{"n_layer": 9, "d_model": 256, "n_experts": 256, "experts_per_token": 8, "d_expert": 32, "d_shared_expert": 0, "activation": "swiglu", "moe_layers": [1, 3, 5, 7], "router_score": "softmax", "normalize_top_k": false, "routed_scale": 7.87, "balance_loss": 0.00804, "balance_bias": false, "init_std_router": 0.0192, "lr_router": 0.000293, "n_head": 4, "n_kv_head": 4, "head_dim": 64, "vocab_size": 2048, "norm": "rmsnorm", "norm_place": "out", "norm_eps": 1e-05, "positions": "rope", "rope_base": 10000.0, "rope_fraction": 0.5, "qk_norm": true, "attn_scale": 0.125, "tie_embeddings": false, "parallel_block": false, "init": "uniform", "init_std_qkv": 0.0402, "init_std_o": 0.00947, "init_std_up": 0.0402, "init_std_down": 0.00947, "optimizer": "muon", "lr": 0.00571, "lr_mult_o": 4.0, "beta1": 0.95, "lr_head": 0.00872, "grad_clip": 0.5, "warmup_steps": 50, "schedule": "wsd", "decay_fraction": 1.0, "decay_shape": "linear", "final_lr_fraction": 0.02, "batch_tokens": [32768, 65536, 131072], "seq_len": 512, "doc_mask": true, "train_tokens": 475900000, "steps": 7136, "dataset": "wikipedia_en"}
Below are experts of layer 3 (counted from 0) of a mixture-of-experts language model. Rows are named router (the router's row for the expert), gate (a neuron's input weights, with its number), up (a neuron's input weights, with its number), down (a neuron's output weights, with its number) and show model dimensions 0-127. Each number is 500 + 25 x the weight over its row's rms, rounded and kept within 0 to 999. Numbers have three digits each.
After each expert's rows: a language model's description of what the expert responds to; "gets" lists some tokens that make up at least twice as much of what it gets as of all text. This comes from a sample of Wikipedia text that the model never trained on. Tokens count by the router's weight.

# expert 6
router:517502485505494547512465507512469533479472468545497455480477480476548533465523532493465532488493470499498526519500512491467485521484510537526489463473487491506496531458526478493492502484492511497526480529479489517552519550513476492515514500533457542526482492480479557489513440498443516530501538497453524466463463501486501470483498495514492454492552513502470524463506518528459473518492
gate0:529485472534524504500501539512533476494530482510510492452506516506488488486490505507516457484477472461498592531493499443491506526507463530506506428453494545476523502484481466505512483461511502524490510489492492482521492478535522532499489505514510472481486500509460527499527523505447465478475495478469503444471509489527497486538529491477475482509491523513494487492456490475504476443495
up0:521474430524457480468510494535517465534531498483527485462515479497470527533464496539463423485494489526513529555495459512513509470492481506477494476484494487508499441502504474499533504457501504505488489543511480508540489485487502553488496536486552452512485529509481515499506530452456488491486512514520506515458559514496506473537474480495448496498507512549487495498513530492493470512520
down0:520513453438511535468502486496550519492512499528467513497523486541514553495513498507468500503511504518510507493466494523545520472469501523488512519528537493502500458470481549517519501528476500492507516483479467495529481497481500548504499505540444533532517537484485488512526478471479532467465473503468477516487487492502472500482484507521498471484490516452531483483544505513473533474489
Description: Word-internal pieces, mostly e after st, g or re, plus sh, tch, ck, as in st-e-el, a-sh, Stre-tch.
gets: "e", "ne", "sh", "ck", "es", "fe"

# expert 34
router:488472482501461522504452526513499531535487500536470493439496497511475525509527481493546514472514521455493520469495520538477524545508493544476490480481509519494498501516499521494462492491465474525481464490506526496521446511500524476495529502514477496525526538451505529512480470469481474514484531533507492505477526467483505523517477491491481549532522543474558540522472521470473519487455
gate0:528490534522554541521480498503464483518482549491516472488529558513492576557477547491546502469488514496474498497453488479466491494503526499478504511483497496461503494501493474513485539497506486506544532503492483466495528485513517504470524509520524530513487502509518448472530521516534522474522502499564532471521492478493489547458521464498502516493526490485471536483489476504515516521460
up0:532491524496487472483529523518494469465502458505499504519526498462514475511470518502485510480414511488561561500470535555492496476529451510536418498498517491487524523485504517486480495504467507501477506508503483511521497507440519501505522479543513503442479519486513462509461472510476533468459469482493518521500482460508486469508495489481531438519476494565566479458474493537477509524524
down0:504474508484510504440460456506518450530515515517515490501510520437479520517488537521472422485515538491502462501475512528484457478528486501504503503482461528514553554469514485487498508498525512467506514505519517523474543523513471481534537507541525514499515517527488473479487497512457493492489460502505455504491548494492478515478491462533528482494470505477531502461500554505476471515530
Description: Word-final suffix pieces, mostly plural or third-person -s, -es, -ies, -ations, plus re in spreads and There.
gets: "s", "re", "es", "ers", "ies", "ities"

# expert 25
router:476513567472537511567529485489537529467465469513485476480534499525442529524547524498515516462482469524514478500489456466460482477507471511520539472484503498507504508470509521513527507478511497476507484500501482476504488461502495527501505533504519507520474507513520515483498475486470521544483504544527526507529462524515471514502531509497508504460492552533495518546504481505500485501471
gate0:481519504503520525538534498452499528524490444506498505490509542519519502510510513518495511542527513519506529500499450505531491510510470549508515491513487500451507472509533492534482500490514499488499493519497537492447527531491507513477511489516500496463454532550476493540506480500537515555491509507497475504473511469502471531477470446490504473519540508546546500513475473465498526530534
up0:501508524491487538518482502534553536504493487450476496497506497510502533514506496471487545515512524511457496553521485487517517473516494503499489456516515498513457498448497505521577504517492481471539499525519534512431476542441497491521485528531518446501509487476485513491518500503551477536478494522494485520462461541503502521509498498466520507511478539517506509487514519459474475550517
down0:506549512526512511464476496506559488519532465519534506501536472492469476481458521507499487488544529448481484481506506538484505488453481486493481502547518502513458525472485534497479482511485504460468463466528495476456476509471478508532529512519492485515473546529492537474516516511480509517525464515498463477490471506464478534500517492473542514510528521513493473475490479505515511539537
Description: Common size and direction adjectives, plus word-opening pieces like ef-fect and b or f, such as large, short, near, north.
gets: "b", "f", "th", "ter", "er", "ef"

# expert 22
router:518469516505497547502472472507493516532490487496503447493535533521517528495479489504510507475483506452493528466518541497508537526481476550466453497497511479543497487470481492466523489490527485501465473470462507536467480478489481472527514513479451476521516518504477470504498549493503506503510479473509492445508521511483550512489460478554498462483503478476475510488486477530512500458462
gate0:532486495504506507504544488490495516456449485532489480525458494489462489494519546482499531523509535538537553498564490495545497471476476469508509507516502486483510493542514493541499508522469521540486469487471518491521493475504513474470532503504530475436482496472533489419487482519511447471488476496499506483563476518504532535525506515528483462478491508522531524463492530498486515464482
up0:480533472527506510510476526490469521448477446505534518503489451465483436534521513527487496483503498525519487539502483498513511494527485498514509496496521455499501517504496437519505498505484538491446489515506521505448489501519488500504531474568490467510523485523521515565449534529519476542516518494511485482497470522548499482495491544506515539466505471439527483531517486477540465512522
down0:519504531481504468521489486479492531510457496514525559480508528485520526537449530468481499492498454514549510544473527467513472488481469519508506522490481490519509523503505519496484520520503507490526476492475501445507514476513493471527506527548453512490512499510443423535540538468476499498474480508480509519530450490493479487516515477519503468468513518511479486497459496519525480521486
Description: Standalone number tokens like 1, 3, 19, 18 in table cells, scores, statistics and lists, usually after a pipe, colon or parenthesis.
gets: " 19", " 1", " 2", " 3", " 18", " 4"

# expert 4
router:519522531517525499473528497517501511535522507459511511506520493501466511496522462491508523512506492510531505508519506529544521466468523501517541527488460483530514524534501461484493493492515507472502542548493465523459519469506489477434504484500491469499517518510555511477516516516492470562528502501483496488463540499513516517471492538481503501466478535463450544479456519523488517517496
gate0:519492483497479535500458500521511479470504523539507506462483476483531469515518524500489475470490500503501481500556513530496519504481482494482470496447530495479512513480498478476469525540540464510515495471501529508483452513480543487510495472529536477506555457522457479445499550510472487508533488514495450507481491528463481494520532494476516512489488554491511467497484508512514496460489
up0:562499501519493475490486457544498462480498476474485451555519466480521504492512501508527476461471493469484508531476474461510526493496520522477506458509507482475494525494518495497525484503465503471474525530504508510497510475518530493534481469485475536547527538485500496502468526486497548499456531503493542479515536477561512516509533511521513518471470522467518498480505492504483482500496
down0:483523510515518484474473502536501508463446521548496520458476465537516533534472560533483485481491459518466534510462474469524498510500515515485505518462516547481498451519517522518506526561477508475491493478538525512503522505503507515501488493442509436470471516513446495506512516514502469509487502519489501512512445493524528518505523513523492490523518472498511507478508475458510495470529
Description: Personal and possessive pronouns and auxiliaries in biographies, such as his, she, had, has; also the mid-name piece "ol" in Adolf, Lincoln.
gets: "ol", " his", " her", "ly", " has", " He"

# expert 57
router:466489487487521513531494484508535483486456512470524489487515503500480503519506514495511500523526522529470479544476502489481509519522510486543471528499484518461502466508506472516473466495508442516527491472520481526544524481477475534499520478491492450498503490509531524537473514504515526467493456509508507476541479541523524511505499492517482488507513517498502481491516502441518464513442
gate0:564537470538488532504508506457479496515480538512550540492529537523506519483476457481512478502511509462526496507478483514514459472515488502444473453496499555531540472492521499488438498467496483546503537481487469514505502503479494529518501537472505529470545485491489527548491473501488480520523522514475491561538479495530477511524473486544504528478465502502492487467484507491434472480481
up0:468501499523472489458498480484519501486525519511519504503514520452516488509548536489483514505521526468521506534478498528511538529544523497469472510519496454550505486533484494436497525490483509479489530477487500494494454506530485506496544484490496465450503523513515478540470551549476490501524524488533506514445480476538512495496494510563512496478511491478491506501473523469514484516446
down0:487535499497483445483488523465519477524505499502478480516540554525509534504499528449522524539490468509535494473480505520515440444547502533487444473486507480504472484541547524514447490486486500519498554523504476474486538488499479479497467541495524513501491458510493494497535498442505483463489477482491516457532478490503495473485527514536466504473507479486489458493509502472494498483479
Description: List hyphens starting lines under headings like See also or References, plus opening brackets, quote marks and dashes.
gets: "-", " (", "\n", " \"", "|", " (19"

# expert 3
router:459485497547491528517544508499505529509462496518525477536483474475497517554499508455535529474523528468472466481467528565535534498482516476484461487518530489519492525521464538512517494506458479528503514492504476507533502483520482487481517510513485489500497517516517464485485511490495523497516492492482499516456474478519517537479510525474477512516485514500549508509452544521504498462517
gate5:465479509518495550489525511527468509474495441490479509460526511479508510537520481497493522517521498498560459495503509468469517523509521534539529537487502486477512529504465512532567487524471472516479505528525521459518543508466503488496467502470473505508493483470530474491459481439508473498548467550482513504490485519510496482480538477480472474487520480497511507488502489475474516511469
up5:504492536501499515533483493483501489532493492528507465525489496467474509513535472465511482497545519492481487482499516519493504501481515491489516550500492499483489522479486444529508458542502447470498506494509497498548478429463498501493461475493484505473524490499550471534448532474477453510519438523516522483534499522483514522507514511516494491495450508484517535500530515457550503515500
down5:483527474491537507524489526463508551521479498538494491482528530544494525452487448481476473490489517492532473491542523516509506469491494485533479482532561522546475485466511502491492512511509481461465519487499479499479488499475528484495486486490526482545494514496499500500470506493497515532478514530545470529527477520517519512492486489491479511509451445509534445520499513549506457486513
Description: Word pieces mid-word, often accented vowels or re/vi syllables in foreign names, such as Wéyler, Jazīd, Somkhishvili, Precious.
gets: "re", "é", "á", "E", "or", "í"

# expert 29
router:541487506520480518466479479497461523501490524498479507487507498460496510457482460470470525477492462519519505499528510478485469504495525470476489490438539498547461509536507464468527492502458459481488496560516488528499524477470466485497530485475492479469510458510519451458511522460488518487538511524490501517493491499500462537481478509481470530476453464500481542527524484514492515505513
gate0:488496514475514529500528474549488537487442547524499493489538460497484504540485506465494471520512488480500468481464465464492514530440484475514468472522469502482493513535483491485480533533491463453497497491492500452485474498493503515488502495519476509518500446497497507516492472525498489483508504516525509479563529479498452519502522483506482529504486497514467492526504482520496499517508
up0:487499505534483466491485482496499512496491447527471508481497485516474541526527497515519531518557488450493472485492511520546474483544496518501480511483516551490480496484489498498508472503523440507477497498499505490536545513487537494478478534531533545528504537477503507531489504500495521475449494538487472452522508514494475478464526474522511500504476498460466498511511472477434486526506
down0:476476547531499468506470508499485540524510493497504520468470480493475555482474515514537537469514534540493505506495525484465485504556501519513483478514501516494498535477522497498491522476464505491473518452504483516497511518482506533495520488515528486521538511504482500515495508517497485466524533496491546489536500473506542408492507495460539504583508510520514514493464506458527487512491
Description: The piece on inside names like J-on-athan, first names like John, Paul, Michael, and Con- in Construction or Contest.
gets: "on", " Con", " John", "n", "mon", "an"

# expert 7
router:537500464532467517517517538490513489488487472545516518518495469494488504511490477503503494488477492497482468491470474521536512447492496482500507452516489487491472492483476481468428498478460519456474492515466514530541504529533460510502510510500476536521517520488503487518451498533469479552497534491557511469483526512511494460493494477516506539481488533540466494496513456525469482533492
gate3:487467491527512454521505478506500449523487496531500550498493493511466535431465505499495480507515534515532497468463452525464483458474505499498457482468505487534503522531473500469530494494493470499552479517482497485468564540497494537489498538476525543504473512494520498505453491501495463491453511477489523465497453520483469502488499504511524492541443508566503517492468496490475501532471
up3:480468472497482529513499499551450475515541500453470531526485505513538525542534510464495485447526469451514490506479478536501497528473548504532493565496526478494517497516499499459509470469516487528479502533512500527502443503432491530508452508520480499499532435515506511543448507520555549500492477504480491519497501547494503507502518478492534471535469492494495549480527460481488507531524
down3:538478485502491529485494456536457487492501498481493478521545493474521494515495465504546514524479513499465531535470500503518506535508520511499501540544517529477493467516482521517506487478477517505505540494520507465505538492466504447503441492509465508525504478495498514482458494515458525431505468496488517537443559537476520476522482502496506523508507509524508492517472494529465510510517
Description: Short opening syllables of words like te, po, co, often in data lists, such as Te-mperature, Te-chnology, po-inting, also "the".
gets: "te", " Po", "co", "po", " a", " po"

# expert 30
router:505516514501486506484475508510510486482543506481514566549507505517489496508505509512471476502505519520529473473518511525466484511507525503477486485460509508510464495509499496548519461495494540500533527479441506504531491525536494497519471556515453490472507492498513492479517526489471519452492485443456466512449519488482467564475488493503562472505514488527513484500500499527499481460490
gate0:493504484547460494541453535457495464487489515450503521489558505468481547527472490487511480470547492534531526494473488514484538504484494469506495491513500491479501532497495473453467489484471486524502506506493507502511526507531532456494537507488496491521487509492495524497492544491535492525508529495543498496534523508481499464478534492525450491492517520471552463468487462530515477492503
up0:482529446524524514520507479497464464498505520480450517518483525482484489486572501496483500484494473485492444512487511544485548501448461483461514497493468518529457462445499518518516499478534514494518478517492521496488482527455493553481511481502483475493448498528479485518495502511488526505525487493470519492484488520507514517522508540507544494508548510539483522490491545513529473539473
down0:472491491505513484464508530466465484476512481504533481540542514526481455474565523523506481483489487487511487491504472470509478533466537492520476522497473455509442487441447465482499521516473517495521508488496494507552506501501480518526494515500513493465465511481537496515483501519512491478521504476496507485480482477474506439483531497442528466463486488490512497483505529464501517514513
Description: Final pieces of surnames and names, especially diacritic letters like ć, ř, ș, in sports tables, e.g. Boškovi-ć, Šafá-ř-ová.
gets: "s", " |", ",", "son", "ć", "z"

# expert 33
router:486478504488483488479510468479520508513464493523497527478491469500496528490498494532465460477521495493515458492519508473465492505488508501500478492453529489537481566449440501514504462461543508486489508552514490483471502481487480561486504478533547462499513473447487489458468544494506543490481476514536493465505523507530493493506527495502543519485475515507461526513522508527545485481511
gate0:478479461460515448535519458530452536544514538445509494567464479487468500512497509507554481499514478491529513446488491483501479479518497522541508501449504511531480540462478508503524493470515476471515523507505500448505503513522525503497457526461517474464509530478469473502519501503533503477471468498489490509518502501531466471513538542515530520524489529524561513457498466494436522477481
up0:540493468529496494517495495455501506478485503456445518464513470463481468519506481528486496508490487482486508471492464481532505488466476510551475457511522499502501528492524538492489484507500489486506498501492490506518503457520494520502511540500486523490538439467547501547517511495483527530538514495568483539437488469497524502530487459517516454489456538520513542511483470505476525525447
down0:498547467517473474451502528458466501510488489475503483450515461480469502510471486535492504494487491512555466519513492539492470458493510479531489510522560475525517479534515507466499483512521513497524496507485536583480508530505496531518517468509454517520474525495505503494493499525481483576515508475474476518461479526508525471472478518505508490518502492529483489522497522515514532525478
Description: Mid-word b and similar consonant pieces, often after o or a, as in sobriety, sobre, algebra, plus words like current and former.
gets: "b", "ab", "g", "ub", "mb", "f"

# expert 12
router:480519524517534492502495520509491534472494474553474546531507502475508497519539478470522558468494529509492522475499503505505450529472510482515497532495505474507516490482523492480474481493500570483474500484529489499492520496474517520508464467534502539494536449538495491552530515482526494539469521465544541491514478524498511522466506495476543489477519456510472520536471493520460503502500
gate5:507475493547477547465537561491489499468487485496509482509470475500508501528497525533515472535523541482495464534522533476513479500500491494478498535478483465515500482526473517511465512488484570502480468507481473509492506518521509510503529485499503477484499495528528543507477505514530508494509482526445523503537457521505494474494497512522493518493511506494580519520526462498552476458484
up5:536481476493518469537501506509521474465510491447497513510499523532550500497500476491478501477537504536494510538486501501513503537478512535520521524520505513490492482492492538519470523441468481518534524530497536508475521500500445495520557486509527461540480560485519513530537474499477524474522504523516486481507528495499506535524522513487535499510521473507533473510501521534453498494527
down5:544498469465477513519430485462487498504454466489483487518451500479508489480520470529503506529489500513465523561506507514494495513496501452517470551526534540471503482483478474491496492519531463516536458489511513545507485492487494492526511514521495470535516504496490482489513494474459526462463515501493480533480513505488506464511480555479455531461475476539471464528502495489488507527495
Description: Single starting letters after a space (b, f, sp, qu), plus opening parentheses, table pipes and === heading marks, e.g. b-locker, f-ood.
gets: " (", " b", " f", " sp", " |", "==="

# expert 16
router:540500477472489533514514469511509471539513466503506470481508504526541507487484538521519450530518489476517504550473494508494510517531516551516548514527515483492517523520544498506511475474520507472483516520474501532522448523501482548463503544488469502534560514472484466498509496525526484534516542521518493480500519520518538500507482470467480473523478531495443516518487510517482523535522
gate0:494531486505508546482485503472517492488462533541556463464485414477461491546546508484539476515514445499495501474477477509497506511505494490512487464506453504548504526499553480480505533499509521505471494505502555522486490551526513528512496529514477493559501465513520503574487493517476527505471476480470495509472494486476530446494524531519511508490486511486486494532479456522505503503457
up0:522506511504490531478510526507500531485450520504547470457506494498515525523549509460547479525504517477479477476504472476508501534486520489534472564521513496494539492469503461472474451508500491498512531476498490507521467481506479481523461454484492536552476492517525488518532494482516489503520462520512490493534479554528512474489510514508492518484502487489457485489519466508538495537539
down0:555527509470529544467480487502555455492504500487444514507500530492484514478481499535484532505503518492533541440479491533496528488536492495473491539550486460518523497540501498519515512487473477469522477557510460515510500447478514483469546465541478496478544486509484511508514526477462506516507528484481514542539465487473484505460497493513514480454509491511483517530484504499472512472493
Description: Indefinite articles a, an, A, another, one, and word-initial A or a pieces starting words, as in According, Austrian, armoured.
gets: " a", " A", "A", " an", " An", " the"

# expert 5
router:514450484462518476481495474501518482491523477492461483563497476490508498504533500478489512477531473487522535492460509478481520482497435507513453547518473516512490526522555528463491488506527460486504508483522482480465509490499532517514513482488527485493463455476514534496528466516481508491463489466507439471475546533487494480504493481509488507451489480474464478549559475482522525511483
gate0:507484521504494479438477484466485472517490520477470531492562482524530490458535464494512523523474488490505482489460462530499502499513534514517457547526476502527518515478523489524447488497466483535494461501529503524519487502513502495529483463509497505495557512486490490506478474515479492477508499500549529487505521477532513487490464496529512552492439452514487470508485474473546511520448
up0:544470513481473449519479470506515453529544489492462503537535450518492498488531540474508468489521499517489537469485523534555546501520462522487497509550498520491517470521500529482497447513519519473484512494508523452498514512495507483447494528501526496506461480500509511543530471498502536498444469520536504492497484540499516509482488494499480483478518491460478523502473473531480501491494
down0:492518548485523477444456534494510531523513488533476462479502482484477503531501446498506528470511524523444483462519533493493450480531518493511514496488487499502514517504493458484498517470538500483510521498501510503501497487554550513481467465460520531524502482556535498546530496524486514521503473474487483487508490510451552525478501531508539463508473487549517511499490510454471532483511
Description: Word-internal pieces starting with p, m or h, as in Me-m-ories, ex-p-anded, h-unger, plus words like visit, help, represent.
gets: "p", "m", " h", " p", " m", "em"

# expert 18
router:467502466456475496543486515483504529487535512523460512521549499493536472474477493473503492493473488477509521498506517527470483516483511478493504530554473504501464520484528471504519531496489468513474507534459497515499436489507489486517467485524455504516479530530515493496470488482480533510509516480494484506499560480500478476471476445518496470490511453460527504475495514530487518440546
gate0:503500477508488459488537525530509528446490523503466497538468530504472498483522486499505479489537538469465507478475492498483453478491529490489452497565502525509491511493524496538549533556525563531506526459520503494508479521498486508492519507506537471523528527536514489524496460513532526475447496490509499549543509479491496492467543521551508512501499485478476543506462428511458533476527
up0:501514496511495460491467539508490520519517470459487478512515465497562526485534494490466479498497496448497487525455474480472500467499514507516488503507517520533517485481513501483495507510518489535499497513457515508498473533504518505528525510508516488518509488522532478511487526493509526467494520522479507500525514468493475507519500523520521503499564525487496509449491477451495535460480
down0:500439511510500517479507532538533493495514464476497540514496490519521507542512497502487548501505459521490478480491442525494499495500486524486529499508535535503505498497521509515487473470500474500540550460539468491499485505483507502523474487523463509520539489502508481525529541529523519454549532514505494495516501464536537491474528539482506465448523503520546463519490467519503516516480
Description: Vowel pieces like i, u, a, hi ending or inside Asian and other non-English names, as in Hu-i, Marat-hi, Haleakal-a.
gets: "i", "u", "a", "ni", "hi", " J"

# expert 39
router:520462517536506455490502478501540535470454462523495510508502526484539520496518534544497502510531462525514521511480517494476454528534471521473450501460514531473485463438487538500511496469543472507493473489476484501486517482475459476501509542503499490483476513479491475513463506483474504497543494476500494480484515461509517537475548539510485460502493512528516494470529484475474542489454
gate0:519485531500494505465547491518468509482462454470548511521478517489516502540511547523495498496517488465499505527505554498512506499512513504504530464535539492472524474551501503490468507491548562514473509524492519483480521494480479517539498471509479484508489500486517521477504525516503571499512472450467472505462533536499502459486483488522516525509480487495500481520533479505474522446499
up0:490491443464486503473536499479487498552511519487514539476493520507496483506460477520487518510513472495487480518544543493504472518529485501492506465516510467492467525500481500531481484488537516494506520488518455530515510485499469479483516501535517522490511531495449485529507503541460542482506473491460468478502524516455517521494462480489518511475447481497491482503501542508523473455515
down0:534508496476497490572524488525494480482472515526504473504489507483505521484522488511501535518480478499506485526509533494513474481467449508533522536528543475505472487519488564506485502518518534477501501520491470481468492498503490480497510523550449533490522476493472514523477502500522490531477524503545468445490515524527501475526531495463501505508512541511467510508487468473508521520497
Description: Month names and day or year numbers in dates, often after On or in, plus numbers in sports tables, such as December 16, 1948.
gets: " 19", " 18", " September", " October", " August", " December"

# expert 9
router:534499469494527479530499489503458522472456482488512478516470496508511502484494531451480550479496470521459524534518520471472529507435529531509526523543486536513538438491508463513529507496474475495467491530534491471529464511549493527455528482567471495510451488507535528463526495472538491520458462482505498497480476501505480486473498503479482483465505531471455480498482513538493531476501
gate0:462517519469478514481521523485536497518511537531484500493523523508496502519496517498496477525514478497467540488445466532509529500522505479521486494499489507550550537528440501483481482530493482476536472457533526497509467477472520533529488512474498519503467532463543507551513513495438452503525471487531524484499490436492494508509505484512488507517509473487486475517478530488507474507522
up0:475491514475485550483492487497495490483502520464508539513493491507512486495525523478546501491525457502523512493497449488481509490464495519502502495544471492486498502520538495528524528520500482501521491469514484512494480461492516553541503496494487513515501473486466505539495529544469477544468500499521497515498504513481508511497485525484520559486470506484464489508516551525487524541496
down0:519459504532509509562494518498511517488497555530496452503501529518520518523465506535533523478502505520508546500576499449455520526515521558497486499450498479503526496509525498471521497565470489493547464532524510527520467448483532496504535475499461462536516530530509500517513474495504492564517539451508530512516460475505532485511492523473491519496483470482484495476473532514464507519509
Description: Pieces starting with w or W, often mid-word after s or a, such as Switzerland, Swan, twenty, Lawyer, Weightlifting.
gets: "w", " W", "e", " w", "W", " We"

# expert 24
router:513487510518481491524475509501474512525507511533517513481500502463496531503492484527493507487488516463529513461514534510492565506517470528470539531471473501492534500532530498506468514499457498576479483495504505516498454521487507496500504505488468539479547516479530506503519459480493493506519531536499500527464519486462521529513506482504508514566552515455541527488484508491485516475452
gate0:505490464515491528472499464504525485532487540512520490488518445483542517481472503529522493516457473505484492527459517486494495483491504457492456484534506486470523492465479460481408547508525468455525494471478515519491536511473500489496544487496507490517501515516479513507463475451466469495507499534502506492523521485502519504508548507497501520502454537517504490523497492434490549498469
up0:498538466484556456536486512480516497493449510449495518495534468471454540478477495519559527462515478467523548477469513511528483496498534505485484521561548508525515506528519534489505475524510520526488494459486477524532505488493512535506480499539517545493553457490509513475551501484482503505545494453479515509472502526480517513508499467468519538511523494528500478562507516489515466450512
down0:488446521480498539527497543523511499555532474503504480478546538534521484500512505504527489487463523505438475499478517541511543537498552506516495504484457547506500542504572503472541484534485507444495521470529507519442469483526541478531526431469537470503462517478500528525512486502526481464509478477515498503501531516519493528490497499504497479533487522484515458435507530485502464494503
Description: Plural and third-person endings s, es, ers, ies, ations on nouns and verbs, as in DLC-s, leg-s, Creep-ers.
gets: "s", "es", "ers", "ies", "ations", "les"

# expert 10
router:481508541502495519538554518530465453485521510527454489503550469444520521492499498480517516474495480481493507499454486522520458479535506478489489529544502553509508503469483519480499540482489567491490509499514483488518472449535484489498511481484444469519530488493538473474529458498495507559485475508461521495533481521497490467533499495491469460495496483474500491485515489469521486491535
gate5:535545476522487510508439481482482474484475518477530474509514472446489495499516520485476520510494459482463530534550458526537491500481496486488519472512463503505487467483556543463463486496518493497516468493493515464505564493530506508517521547499473511480495483507481451438467520492528529432462523448467512472490494510468465496459469500484518511470521491526489507466490497506481520526483
up5:466537441476492535491487504487508465526537491528538520496515467483527480511484460475447523511541494503510488507491510512528521492499522478507492540487521493477507478519472499482469477530494481543453494535480484509505473506475490474462522490529503509515496525504509480583485518502449496508487480532466546535491510501515508477509471538497530541515497537472517467508449470492496545513470
down5:471498503508491448541507556535514534491510490447461546531475525486511497549482484493467529507548507483479478465525472556496498500455525503528499480515505468503506477510539506456507497514486489482523470485508511529507528493508506457494478490499470478521504524459519508500530441499478502505534437468493465529486502504496499494461467512491486541478462498514494497508460507518520509478525
Description: Word-initial prefix pieces like dis, per, ex, tri, super, often in math or science text, plus backslashes, braces, and cuneiform or Hebrew bytes.
gets: " dis", "ri", "per", " ex", "im", " "

# expert 23
router:505530488498489520463510473520480527488532499458524534506530481493504497529490475484498476501512531483492487520511521553521481444528469481502497445459504500519525497511493499542540496484558503539435526526448498536511452492521498459524494478523498479467562546494508450496513511513489548474488468522480493490492516497527508533485511549541498512456469470509508491468482450510487501482505
gate0:526475499455540500542511512535543510496535473495499532485488522480497519512462524523486492490500508504483507474554486509485529514524457485523440511517528512481525500552509516543529493526505514481486485489507497510504484513483508503510490512483545526494510511544509506525498492461452485514470456503559507462491525492523496480535504482509451495495502478511490453572523527491511472466557
up0:465510462503523461478483514476514497536485502470506532498531501484522507545473486474463507526494467510504544460457452501503477500484514515491498503530491500513476513454483554495491498487520480495555493520504510487491534506525496501448543526465501492495464506479483526490489509483544506500519494514489508447504512480496531480487494447529463505503499556515500498470484485516479490500471
down0:480509495468480485529464532511491497467472489470515469496445535489491484441544499527463513492523505483498536476462507511514487505452540527493485504508530514499534521493525485483475459524543541478527540525505514498502505481498509518482505494512511477451489483517487514486519515508489521503450471536507482537531483471506529499486537562533490493508516496529480509488477542524484500445488
Description: Country names and place-name endings, especially -ia, -ul, -ian, as in Sloven-ia, China, Az-ul, often in sports results tables.
gets: "ia", "ul", "ian", "land", "a", "i"

# expert 44
router:486486467508487530505472492498574502475549525498503478492471530478511520486451514464451515477492484495452508561529528484508489478478510523561468484496520479504518498469537472519509512508531527518507508510495482531468507496488533488475492534542489512459478527539521485495510544466514526502551494488470521511482469458534500523513490482456508504477490467502454516528490468485474508511533
gate0:499494484519487518489483496487532527528482545476480518523496502511492442530491526476466491497483496477500532499531477493499460507435463471506481455537500481513505519474554546490443434548481505551492502502494469540522497554434490508502501546482506475481494479516492476512487499517481547506494497511510522470490489418518512532554470516494522500496513520498485498490486475457516523516489
up0:502527471505489534483529488478487481534514512517509498497501499453539496478545496511491520492496492503520495521483513497473511494521540566488502544492462488457511521495484495511531523493505504490451465552478541473465481467505489495509473465487507517467500479496516486442517451467496474518462489505530576523512456542512499471456520524482443475517490475509535505512501541531528540542510
down0:512509533506491481488517472454482531530522472558477520515491519508481504523477460511502530472493509524550489471526522501515480501514467501481566515467475503463468494520547474508487457494445523484504495475470524493538516503499508474521515538496438479457491526488508488543467458510521504466477467466520499540505514525497516535457509475498544499498500524518523531533520544474466498490476
Description: Middle pieces like in, er, ur, ber inside proper names and words, such as Einar, Einstein, Minnewoc, Aurora, Bergen.
gets: "in", "er", "ur", "n", "en", "d"

# expert 38
router:461481486480503534469475518551519478517506545464501510516486479553494478566497494524542514503504456485535493476487483546459500524484496551528479493483493475469529525499473502528480513483512452493517508526491532512507490512537478541507530480506511527524538476478515514502503461487511506496509505497547499478553507535482524485502505533494484547492495563499493519474493505428541498546453
gate0:505492537527533484526495479484486490503485513473479536474502500529459440515478503514480505467472469504502459531497516529518466496493493501453472483468525492534478468548502483500523527538506476493516463501513507522488497482521472498471477508529510504476533482542463558515485543468499510459472471505511495491522488520520510525479453510468503524501499528473512560489514488495491482453524
up0:426509482552532490511538505549506502507483455500520524569503464476518499518516487484488504473515529472471534515527528501476477489510495526486464474484487499496503512483469510465538485443473510496505489470495495556524510486512486507508500506488490487524452525507518458454471490517515492507526509536508475499445507475507496500489516455511555504533504508525520458521508504508485480465508
down0:459497488462500510468481549506495474515498522517460516520509467477537502515504452485482448494499451443497473511523549531519495472503522482485462496511471468483474530517483503490522489467476477481454508492464480490504527497489447531498542428515488500503505484515494479534485440497477516517524505530527456495493493472514483506492521509516523487517476505489513509520486482458521536502463
Description: Auxiliary and copular verbs was, is, were, are, been, being, became right after a subject noun or pronoun.
gets: " was", " is", " were", " be", " are", ","